{"num_hidden_layers": 15, "hidden_size": 384, "experts_per_token": 4, "d_shared_expert": 128, "moe_layers": [1, 2, 3, 4, 5, 6, 7, 8, 9, 10, 11, 12, 13, 14], "normalize_top_k": true, "balance_loss": 0.00606, "shared_expert_gate": true, "init_std_router": 0.00988, "lr_router": 0.00129, "vocab_size": 50257, "tie_word_embeddings": false, "optimizer": "adam_atan2", "beta1": 0.9, "max_steps": 7195}
Below are experts of layer 12 (counted from 0) of a mixture-of-experts language model. Rows are named router (the router's row for the expert), gate (a neuron's input weights, with its number), up (a neuron's input weights, with its number), down (a neuron's output weights, with its number) and show model dimensions 144-191. Each number is 500 + 40 x the weight over its row's rms, rounded and kept within 0 to 999. Numbers have three digits each.
After each expert's rows: a language model's description of what the expert responds to. This comes from a sample of Wikipedia text that the model never trained on.

# expert 56
router:488471558429585538511483493538422458523527472506609475427548499537505513480566499538481477567522477431520487508444426416453518430463457529476522
gate0:448521464453507532498552463559465467509517480552527499529503537532447510454577481526494505464509440523486580545493502469416498533516517497495429
up0:486497355517465477495490512502535555484539519479474502564450480357477507466492469504529529537455545511525453434465469433458463588424524517530516
down0:526541491448503506473497504443463553507508504476490476565557474452447513469457505502481508432481438561506471520536487491486455449450555492485522
It responds to: Digits, separators and headers in tables and semicolon lists, such as | Total |, GF | GA, W = Wins; L =.

# expert 1
router:509510541480499510559475542556481507475522547468528491442542440534526547499504468570562477574477447478498532439451412484491509431480455543491522
gate0:542471513468504486532446480509479539420441514451481549478521523551519522558496563590526459485493483491503487491536475541427432572470450466577482
up0:439525559551509434472522510583569461547551522554416477534453460482487488553438464484535481474510511500496510454525504523541470434619427512480522
down0:504399424516571508493515454531463442483453512483458490537497520488522516471473489499490450481535529513494538505523440547508525467504496538483468
It responds to: Verb-phrase words after to, can, would, was, such as be, not, would be, can be, and infinitive verbs like scrap or reinstate.

# expert 24
router:463485524460560554517485510527479506552507520481540425459491442543513608476505423569500483589521462464516466512448451474450552442503462517545511
gate0:499478512489554542503525537542545455505479497439567570442503482496521505562499450492421517545516490495582569458492480553524481521511489497472494
up0:464497492443477548437554468578519481511484530543555499466465447550534528595459490518543436582529479527510466489502467493529470498489549518538468
down0:565440512588604500528496540517438520507542444489455571454517588498521481468513510536527517532492529510511509550477459502487489554496502565522466
It responds to: Single capital letters such as M, C, B or P starting names, acronyms and brands, e.g. MVS, BYD, CHX, Munnetra.

# expert 11
router:486475499486570551534494514491460492494529520491539518482532498590534510466513464504475476542474494476527467492457496500484551491454484518534529
gate0:443461517524499501480507537496486468496543455516492479492465480511504496480525523501420562484543505467462467544597493516499488474473476474463527
up0:546465523502556557457481490452498458501464452491460518562474478500543525426485502522544528480532485563464473518479515427477467511543469499476512
down0:559465504573498529436525572474460508478498468525582519502561443519531504517518475502500491436480501527469505504444493594563565511548493539511439
It responds to: Head nouns and final word pieces of institution and company names, such as University, Records, Studios, Productions, Theatre, Biosciences.

# expert 15
router:537499546387502512575535538554442459459535553478525508404548452513484514528528459510454448536476460501536469481504512487484515438456493533512518
gate0:494523533473523569505522490499578485563531583479540522422561626486534446492513568454418536497446493519519508563503545579491480480474523515514519
up0:498473557558479515420485522534456526501456513482482494493480434523510478481419465453573494461509511487499513490415451447562494510479573502464506
down0:447500452471524475537546467539501529475498543498572504562448465548481456499540467451599501414468516552486516427558499511513466527546460506534432
It responds to: Table cell separators, digits and infobox fields in statistics and election tables, such as " | ", "- • Density:", coordinate "°N".

# expert 20
router:434466513503567549550438508520514489455504558475555473449535530575566547420546444519519469536449472520516467492506497459494561453419491513491510
gate0:555506463486533520562439484504530523459481503463501398479598489466542416464483424547503555499429463510514531460469446518494533460527491576470464
up0:516466509547541497542512462512465482444440512570491477515553528527468513438528456482530485455509492492511455482558525499475562526471505462514493
down0:515474493464568519461456536551501509482472529479472473520512494501518417452578399537431517476420456527562469429562436502467513547413520501429513
It responds to: Place-name pieces and location words after in, near or at, such as was born in, Street, ville, ford, and Location: fields.

# expert 8
router:486465532447559544518474583547477484494561532446499432424520430525578534494556465533498494530490439465485498487470445478452557455466494502468513
gate0:409473431462552491498522506523499546494554558442515482531496484471492464526567523469410450437480561506395576528544510511471548568497470438481502
up0:522521599516503539453479460473511403478467517585520520552476517573452501482463551516577495538477519475574522439442424474507544462412535539508459
down0:564495509540439550518553430458526512466513423510462583571532510541492552517400567572531383495493491504508478511528496553519519483493465502512494
It responds to: The word the, alone or fused with a preceding preposition, verb or comma, as in to the, with the, ed the, on the.

# expert 6
router:451486533449558539561469560505431473504528504496569468415577463523565511486530463517482479568483475479478497525476495472468550455499442517462557
gate0:537476523435496497498493492576517491487543507500487452439506482498478495460489454476541461453473512474456443510487516445568533526577453501504594
up0:471533478453477540509473541439487441512501497435514529524528497580503480512465472467508499596455535505525440518425516509460522484455522552465488
down0:520457499521543524520513537453518505538457462481578513527502493491464471481545508488497415506535510637488531484503413451488408475506457508436436
It responds to: Past-tense and participle verbs such as began, died, moved, built, plus object pronouns and adverbs right after the verb, often following was or were.

# expert 42
router:433479449451513560539476534481438468478507500479507481480555439539481553481555450569533482532463492437480491468486478468464509453453511544515521
gate0:607509535485517553483498508469497488493557525462514464493502545515479392532498521466442455559453479518496476546445505439521468511608528455508542
up0:415523501546560436492556446476517530486583435562524516455488462582462487481575432483424515498431522515502471477475486512492528474482459521547444
down0:484463476482477535498506524475505522479493478474474555497479477497548459557521501525478494487448525482455460493534451523563573523520506485503500
It responds to: Fragments of transliterated Arabic, Persian, Turkic and South Asian names, such as kh, ah, abad, al-, Abdul, in place and person names.

# expert 60
router:439482487469533536523529560487455476508498538461535496418528516510533569477511457548495474510447441439446465484497515482464526429449467515471557
gate0:419441532452472487488467459533452556406492576462550534517496526535500487510480499463462444585538534570506558452408452518557467483510458500448424
up0:514552507561521570503516483550518497481507417502490468460488445468518510526466430542504493515504497468496484483501553484477533514544567592565537
down0:429517554492424532477488446524506420540481491541506469529496539459534516467475477493491509549520441499469538444607473559490452473519512488406553
It responds to: First pieces of proper names and taxonomy infobox fields like "- Binomial name:" and "- Species:", e.g. Denis, Wh(atham), Dru(yts).

# expert 46
router:433513512459607505520513471537468485476458558501555474459554460556540476427495480529520473543512454458515525531422495471467523411464496574463543
gate0:519487513518600529487439507482527519529472488495487565447507498502492540566492447452546462563573486531474431488525478509482538439491556497447568
up0:531518534469494547527491521515493433574515484469482528488486487553503485487551460509495497556509577518498504462545501540492456505509518494504451
down0:362574479447497502518441547568485526510543454459486466534472483545465488505551496502556492509509499453457492495500531479538482458470480487526492
It responds to: The word of and following names in royal, academic and government titles, such as Prince Christian of Denmark, University of Leipzig, Ministry of.

# expert 48
router:479434512479549482508488466505459499481496490493553467430589533536527550463540474491494421571523422479590508514509479502504521497465447551462530
gate0:485475472531578565480494485519504561552493577532490515468495513502530513526491458496490557488499478576557541503522476490482502428468492554457581
up0:473404498506529531539501418554524520544574557491461507535525520493527456496567490480540444500504500490511500468447542511555468477442490470520439
down0:503444527518562484453470514493482635493478541495472508485369515580567501537513525514421504508551484473476537472478497537406457526520591387458554
It responds to: Words and numbers ending headings or titles, such as district numbers, "general election", "Championship" and "Cup", plus closing brackets and final scores.

# expert 51
router:477435495435540544532496521543471499493535502463539473457558484515565473504543445499495460513473459458526513497486439490484523475504486522487559
gate0:450453507558548481534458465485521524527425494481433468480581578510569539524509541545537438541520522438501478504458541499538489577489483440515418
up0:516479508520509492506494481574563492579420459445485517548560558543571515533477535543551403472467501506553428462439482545529563527505465512525473
down0:487455511455397523500503494478557468547526479513555535542472452502526395448515507508548443497480491485473545514417435564494518526528529492587523
It responds to: First digit of four-digit years (1 of 1989, 2 of 2021) and the preceding "in", "In", "since" or month names.

# expert 0
router:461474515470534528575470540530445479482515525463540462442541458504517528445516482500495446599509449460522495507464412486487492480452448489473523
gate0:463530442544491514567479572553480550478497505518528514507398462434510502499416482505472503584532480478483506551559533499537452525459508482547479
up0:517512438500537563557504539498462491482549524503485421507535521515565489534447490512529508492538547492511540473510550498486512483459490486585518
down0:518457494504525500532510420516565496517496513516440505519462456506534497498478504459530507519528561514518572480510477470488458609478536468536481
It responds to: Commas, "and", "or" and semicolons joining items in lists of names or nouns, often glued to a word end such as "s," or "a,".

# expert 19
router:474460518478549553573465494558449471471562494472564492431534506564526537470477496545546492522496500466503484512475467527470523453465488512544515
gate0:429490555513466484525403511495519492439563599556490514542518569519460464442521508488436486473509531577467522506528504493522604520480518558425494
up0:466434503524395456542527504459435466468522506485459502460519516527503516469496552515428478518516511536489533448534508439527480556431565539509441
down0:516522474498464424507493592580452518527465452483488506489473519490488485549480474473507543494548474475470461607489471482499532412511449511538488
It responds to: Digits, decimal points and thousands commas in measurements, coordinates, money and table figures, as in 69,000 m, 693.5 m, approximately, £.

# expert 22
router:509499554475548522497454523463475462471514494514555498423560506505527548443516476501522485551437472455510472457482453539520538464500458524484555
gate0:519505530473457528504506486502473500468543533512459475480492543463490532455495534494453490537523488540544506503490525570508485457500502528581518
up0:485511513432489535507562540576472532489551488533514514505457427485490494477492530523433503509443497543484444581502455536506465524532511438496567
down0:486548524541543470475542437495497492483510538498515502476543489487507476486527481498498451459498457468568446527452454558470492485524446446505523
It responds to: Conjunctions and sentence connectors opening a subordinate clause in prose, such as when, after, as, until, However, where.

# expert 55
router:465430556510572530504479558543468516486524465421572481463598479529540540493494461528501499556525489435518475497510508504483544489472477538509509
gate0:507482476489490570523492513422512526409477524557539493443484492478565534550438473556448405572467519497466427436451492536485440464501575549534506
up0:496476414524448532577444449509438445420469573523546524530574568503514446543454465484522435560496468471471458466446464498491481496479438555519515
down0:503512535499526460508538494448504523537537492449450501458496516521443501490603514490476547386549447534541576505507497375557534510488503470495489
It responds to: Colons and values after infobox fields for type, genre, colours, churchmanship or materials, like Roman Catholic, navy blue and maroon, brick, slate.

# expert 29
router:498521513447519512530499584526447444488516563479529471496493518521491460483463495511522450538460510485491485486499477523454517480505459549479519
gate0:552548444493481532419593516449505454408445561522445457464446496453456475465442530490485439530460516492510497477607528514476471477528463470499534
up0:494474500510502443507478411396534490501516466449463524547519488504540574505505446451481497479550521524464510484589470492561515584569517513559526
down0:503489510549499471448519438553526452509462516473528522413505575495486410468483507499575490452503483515553482527408581499516459426492447494492534
It responds to: First names and their word pieces in lists of people, sports draws and credits, such as Robert, Julian, Sander, Billy, Jimmy.

# expert 3
router:467499504477553584572519549562415506451531536438510416436522485510536530485521469509475491527464429469502516450487437505481522506463491502491515
gate0:533498531462461501460427537526539466453560530464478477555497510553506442551443529460497540516518552479466531527541465521480495523505416500474569
up0:483567429549498521534466510524524540459476489505485494505533535506510528529531542486494523489569455547461500582539500501463460472516547490501590
down0:452530448547559526489454509524502521483480493511549485478446484570517484404529491484524505500505488482532520512600520544524564515556444468441574
It responds to: Article-bearing pieces opening a definition, like is a, was an, as a, ") is a", plus determiners such as The, the.

# expert 14
router:432487507474586492516502538550483506512545543465558485458498503567515543502532464528509504577444445503523478496525461485439529466503532537488552
gate0:487475526456552495490424537510470484574482528491509486530569475529481487525490488586503480549531452480466477564472475534499472524480420502432495
up0:477525470489505486498452539510540465440468541486539541543506518493607433485498518526540530498515524481510470492491492531522414497442526447498548
down0:546526439520472478546516523453506469585486482480522462503469485515591494544463458490529495468473507503554509515490449502477426582530535519633522
It responds to: Tokens in sports results tables and college names, such as | at, University of, San Diego, Michigan, and team names.

# expert 50
router:495468542465545546548451506512444471470556569464531463423559495576522539498490459511534471522477454502509514443508468486438524470497499568469536
gate0:473417497581517457474566467540432571512427516496480486455446489566413466510488471550454546485508501392512458497548441420456525493513491532455415
up0:484518536433478500528447585502494472494533456441567477453513484406479457493548542537549448497493542528483479427502520513536501465505431465501485
down0:535539474482482477587477517507476515412584575508449467462515442547491503491527481449558516438447477487433421511465514509460378542525516478444545
It responds to: Words about songs, albums and films and their chart placings, such as album, single, released, music video, chart numbers.

# expert 61
router:472465501477571540547509521493412471491494534457499505437491465552503506450510504481486483529502451462465497508478467507493563474523512558499513
gate0:467464510501479597500534370413502590469522500560487422495468526542520532494513511479500533554538507545526500504530495529530446463575524505490479
up0:571530551497450528520612373517515486525448506458484429484454557427484477533497541412514512548511523535547514575523568523534505476518531503515455
down0:516519560500540549471560511486511556479547563529451442443481534499453404427559493468523537463476554539476411497488565477501461551509535443507379
It responds to: Job titles and roles after served as or was appointed, like Chief, Deputy, Assistant, and character names in acting-role tables.

# expert 34
router:519475541465570508597451550526462452483473503500524470513578452561520517507503428528495485562489471465479459512498471481482529523466514559481480
gate0:502533447509493553499525474497446545505472504553402485499581485449432486516420497576427448455437469456498513536492445579508385518479553544527497
up0:448512460483553508567471599520496456435454494485488513479497441493508477557462456550462486539443507460495459536523515532490519482459488521495527
down0:510544498461478459481482471459491508495539505489473513407465574478510585456506539494509525542599495546510575477504475507442542490550429518478562
It responds to: Word pieces of personal names, mostly surnames in cast, roster and result lists, such as Singh, Kumar, Gres-chner, Tan-field.

# expert 53
router:492420503467543571583481546525442523476508533421551432413551441557566564512540442529484483516454487430499516469470435463516579502488496559516558
gate0:501524491513528532483518533548472462477525605524478455483443494469528487447518567441473523485536571443510494499430435451437489502375557512557478
up0:521430488451548486484516493505547450497595523578457489553549497540491482452591518542517489497433519467490478503530443473493542473444484510501529
down0:528490424512489517510474440467512523493572469537448506570472505456439478536465533535439584486515494537472525539474542529506475528501518469553498
It responds to: Phrases and first digits before years, such as in the, from the, in the early, and the 1 of 1996.

# expert 9
router:461464523464584527577489515485469456465537519488568473421564487534522525448510485526539479580477459442537487476454461492504510462454484512497521
gate0:491425491527505514527523529475455451465471503502541508544481562460470506564514539519516527543570540455576556555468438495477495443536459549524515
up0:541475465465442500483580503470556480504550479451541471499532505485454401487508526525488492466523489441529517545512515541540452531510516427583472
down0:484538464518519500454471563490509525509494497475444472542476490548526528520515515496525433530524571485440485521453562474520508511481503508576567
It responds to: Prepositions and relational words before a noun phrase in expository prose, such as of, for, with, using, associated with, including.

# expert 47
router:503472557474497521561489500511438452432549559465544467427568456539531511468504459546484495541469457450562461495498474519478540484449431554460516
gate0:458457537467520526531564510483510417507463433503477488447534526496547547481454485473487504459475428484508600376500555469467454509485508509551497
up0:504492527516518519467574521466479447511450498512443476475508497471509504452486497503434467494499415535499526400538532536467440505533497509559464
down0:440540497502496497486502517459488483477456539473512453530477396482470486444456485521449543541491507531517495505461491459533532540481468499585536
It responds to: Hyphens in ISBNs and match scores, table country codes like | USA, Preceded by / Succeeded by, and linking words such as by, with.